config = dict(
    num_hidden_layers=12,
    hidden_size=384,
    n_experts=64,
    experts_per_token=6,
    d_expert=64,
    d_shared_expert=192,
    hidden_act='squared_relu',
    moe_layers=[0, 1, 2, 3, 4, 5, 6, 7, 8, 9, 10, 11],
    router_score='softmax',
    normalize_top_k=False,
    routed_scale=3.27,
    balance_loss=0.00339,
    balance_bias=False,
    router_z_loss=0.0001,
    shared_expert_gate=True,
    init_std_router=0.0283,
    lr_router=0.000751,
    vocab_size=19601,
    norm='rmsnorm',
    norm_eps=1e-06,
    tie_word_embeddings=False,
    optimizer='muon',
    learning_rate=0.00944,
    beta1=0.93,
    max_grad_norm=2.0,
    batch_tokens=32768,
    max_seq_len=256,
    train_tokens=345600000,
    max_steps=10547,
    dataset='wikipedia_en',
)
Below are experts of layer 6 (counted from 0) of a mixture-of-experts language model. Rows are named router (the router's row for the expert), up (a neuron's input weights, with its number), down (a neuron's output weights, with its number) and show model dimensions 240-287. Each number is 128 + 24 x the weight over its row's rms, rounded and kept within 0 to 255. Numbers have three digits each.
After each expert's rows: a language model's description of what the expert responds to. This comes from a sample of Wikipedia text that the model never trained on.

# expert 22
router:147104114123123156142146169123131130141138180127116130111102129072132144110073169144158180121147115099116092110192169148133103136131123128140158
up0:116153097149123114123129146153136125101096083129120111127114149112077128132119153105130153079136132141155178105120138127133106147134089136123143
down0:091133168119137127160149122108106200143140099109121139122141150142116143133122167153116094109123167151103166096128098099120121129132111117099127
up1:144150151154105109127107097128131103147146101151073108122137140138123128155136136130132168129149134170145117103117141167150144142107149103105150
down1:107150109114111112139116103132130161151098159114143132126154111149137109132156109139142140149138147161141084095169148111137147137150100119081115
Description: Legal-political word pieces. Middle or end pieces of abstract nouns, often in politics or law text, such as plaint-iffs, subcom-mit-tee, contract, success, protest.

# expert 43
router:135107120153102134119126099143114128131122135126128128102125149129114103164109137165167161079127135138172122160140143159100135139122153121118123
up0:155102114128112108142088113144120128116148122133163111100153167152106138160132147150089160071156113120114141083143139110133121143129170111103145
down0:132157157194134144108094087133130150123131118132110112136097147135112134117116118089104105068190179087093137128147130139137166138095192148136150
up1:127157156141173151158112130137082101105114089094146141159171101178133102165128125114137144124112111109154149139162160103127097118124121137147163
down1:128160148114149118126136150096097058096095120124082132174117134118124135145102153172143121125125141150126146123154201144078168123090122127131164
Description: Table codes, name starts. Letters and digits in sports result tables, such as race codes, first name pieces (D-aria, L-A), years like 2018, and en dashes in ranges.

# expert 53
router:121121096188102151132088140137083158078115148137103131116137102135090131178116170169138152106151108138122126149168104126127066193160159114117131
up0:158169206102129142134088130159108134107132108092136082151148136122119115137104144080132132148085143099171107108095126111161093156105134187127122
down0:138151181165123141117091111143131134092142149140083113192121130150082141156118095124104140130111085120147122114126138130134121107113107107153095
up1:117149173123120165105127111092105113136129123132094127178138108110092093124141169158151143137100142116115126132155183106133161147126124092114152
down1:077104155128138109132102153144113119122163139146116108127135164118134131120138153108102132143145158120140112138114146161105134131124145105102086
Description: Film, music, media credits. Prepositions and nouns in film, album, TV and show credits, e.g. starred as, on ERT2, film, episode, plus infobox "Weight:" lines.

# expert 54
router:135118100143111168144148139122135153142116147124081104079128153106144093151097148160118146123169125132123083161146139132092118123142104104144128
up0:071104159164118159152120108146118160119136120173106181107104140169114112149134134140121107097116139111090115149142118095119127120107114113180086
down0:137157109132128117076084165184125104113112142172099186150132135142053161065137117128092096149106134132093113100134107154103128123070161093183121
up1:140102109134148109119133104114119126109147114135119167086129167121132113128120102168063139135145177144127102154176149137121108120142145100108087
down1:148097127150128157130175143165197176164099100171094156094102094131142151178116087149144108117144105119157088107146151164102093167134111136151132
Description: Given names and titles. Male first names and title words before a surname, such as John, George, William, Baron, plus abbreviations like U.S., ex.

# expert 60
router:162145107162103125151113103159149140169119140143097104096142146132107107135149150149179149109182111122133067144162140117099094153141163107098103
up0:133134118087104128130080067157127129141128101155111095125132114160114080072139134145137145184146150132147112134144179124064162154124099130073111
down0:139173143106125138125139125138153099131143142121119104061120169121089161142129125127139129144104153119123110167147139170105121159121102100094135
up1:139139095133101132148124136141134078166126156121093116142124089119157158094145117124121127133132118106159105143128125128104085164137148136085080
down1:093116081095134164140085134124155110138118127129088147103109128148123094106132096149135150118198113073117119094141097097130127117165088102134085
Description: Pronouns and accented letters. Subject pronouns he and she, and single capitals or accented vowels right after a name's initial letter, as B-â-rlad, C-â-mara.

# expert 15
router:109127134119111104170105150143109147145115154102101152104133136160104086121156142159168141069119110107156144166130136136110101125141162140176154
up0:119079106126133143149123156145133166128177115173141124141151173133128138116149156190150125142106119090135183158128101142125130124145133136108154
down0:128112126185106152115127152107137104123166149170171125138160128122114113110081133131152125106115138148146132122116119094085117128135128112090089
up1:113145112123108151129148145149131121121119106113128149127147130084123133149131143152152102137145133131185143112151115126135091137132136102105133
down1:148149101124117124089101112130141131147182142137139113135120172117081075123134091089096137131132102161107062098131095112122110124083139122157069
Description: Foreign-name word pieces. Inner pieces of non-English proper names, often Asian, Slavic or Arabic, such as Kalam-az-oo, U-z-beks, Jaw-ah-arlal, Surab-ay-a.

# expert 36
router:114137112160105112126166145162136136122178149140115133082094156124130142111148141149146139095144098109162096133175137123104132136165114144128150
up0:146111136126164108133141081122138139161159140143117129125118140118178147111131158157152146138105092078135085119136148088119090127154133140088127
down0:187103143119103123114159160162119141113150118126126153115119139118112088130138098184136107179141133118170133151182114141142152132106133137137174
up1:186093093116140119160131119106102146144128149203122144085152130125100136147111146132115155115095144092146143120109115120086126107094123103156148
down1:107146109159107112049097150184099130120140158120141136134154167140125143137135089137090131104134137135141137160125134131101115189112104140144152
Description: Institutions and titles. Institution and office nouns like University, College, President, Council, MP, plus inner pieces of long words such as aforement-ion-ed.

# expert 63
router:156144091145095137157117134170134118127133157158134112129117159072119124122127142108162147087164110151108111146129145146130084172125157131114199
up0:140149129157133143113148119172134087092092139085133167152130127128149144143129154120123112113157094130149178107070132117108144123127133108129157
down0:126163105096084147143145142125122087116122124092105139149137109118150116154121139093115121118105104144124148127083118157131105161108138102163083
up1:092171093131115111150103111129131068151058135134117146149119158149177100135102164119135130132139131123107110147142116115150134150136090100091108
down1:143146097140129122134141102128160080159124129120116140161120200121139113114170114115098133116121091129150104103111134107125158083158104145117124
Description: Titles and quantifiers. Pieces following C in title words like C-itation, C-ours-es, plus quantifiers some, many, several and "is a" in openings.

# expert 9
router:127117120148115136149140131153106163109125138145080105094127104099111135149119122169155152121172139097139079144116119139113108173154143111163148
up0:145117094089107157068095092133110157122160139119128112110125171111150123135155100100164105138119125124086109136085127196138110129139144138161123
down0:149135165088140110134107130122124127154127122130110112132132165170112130131127113145089142111087130148102134132169111062115108133136112128121107
up1:113144111123128124146112110113124115122119143128110104072106145146063106115111087118149166116132162123150102139151159091130167084129109132125130
down1:137104166151135149090086140162125150087133120132128110115130120111126127134167138162097116129112177106160136132130177113055127072138128137188133
Description: Verbs and function words. Auxiliary verbs and linking words in running prose, especially comparative "as did/does", plus are, were, since, such as, including.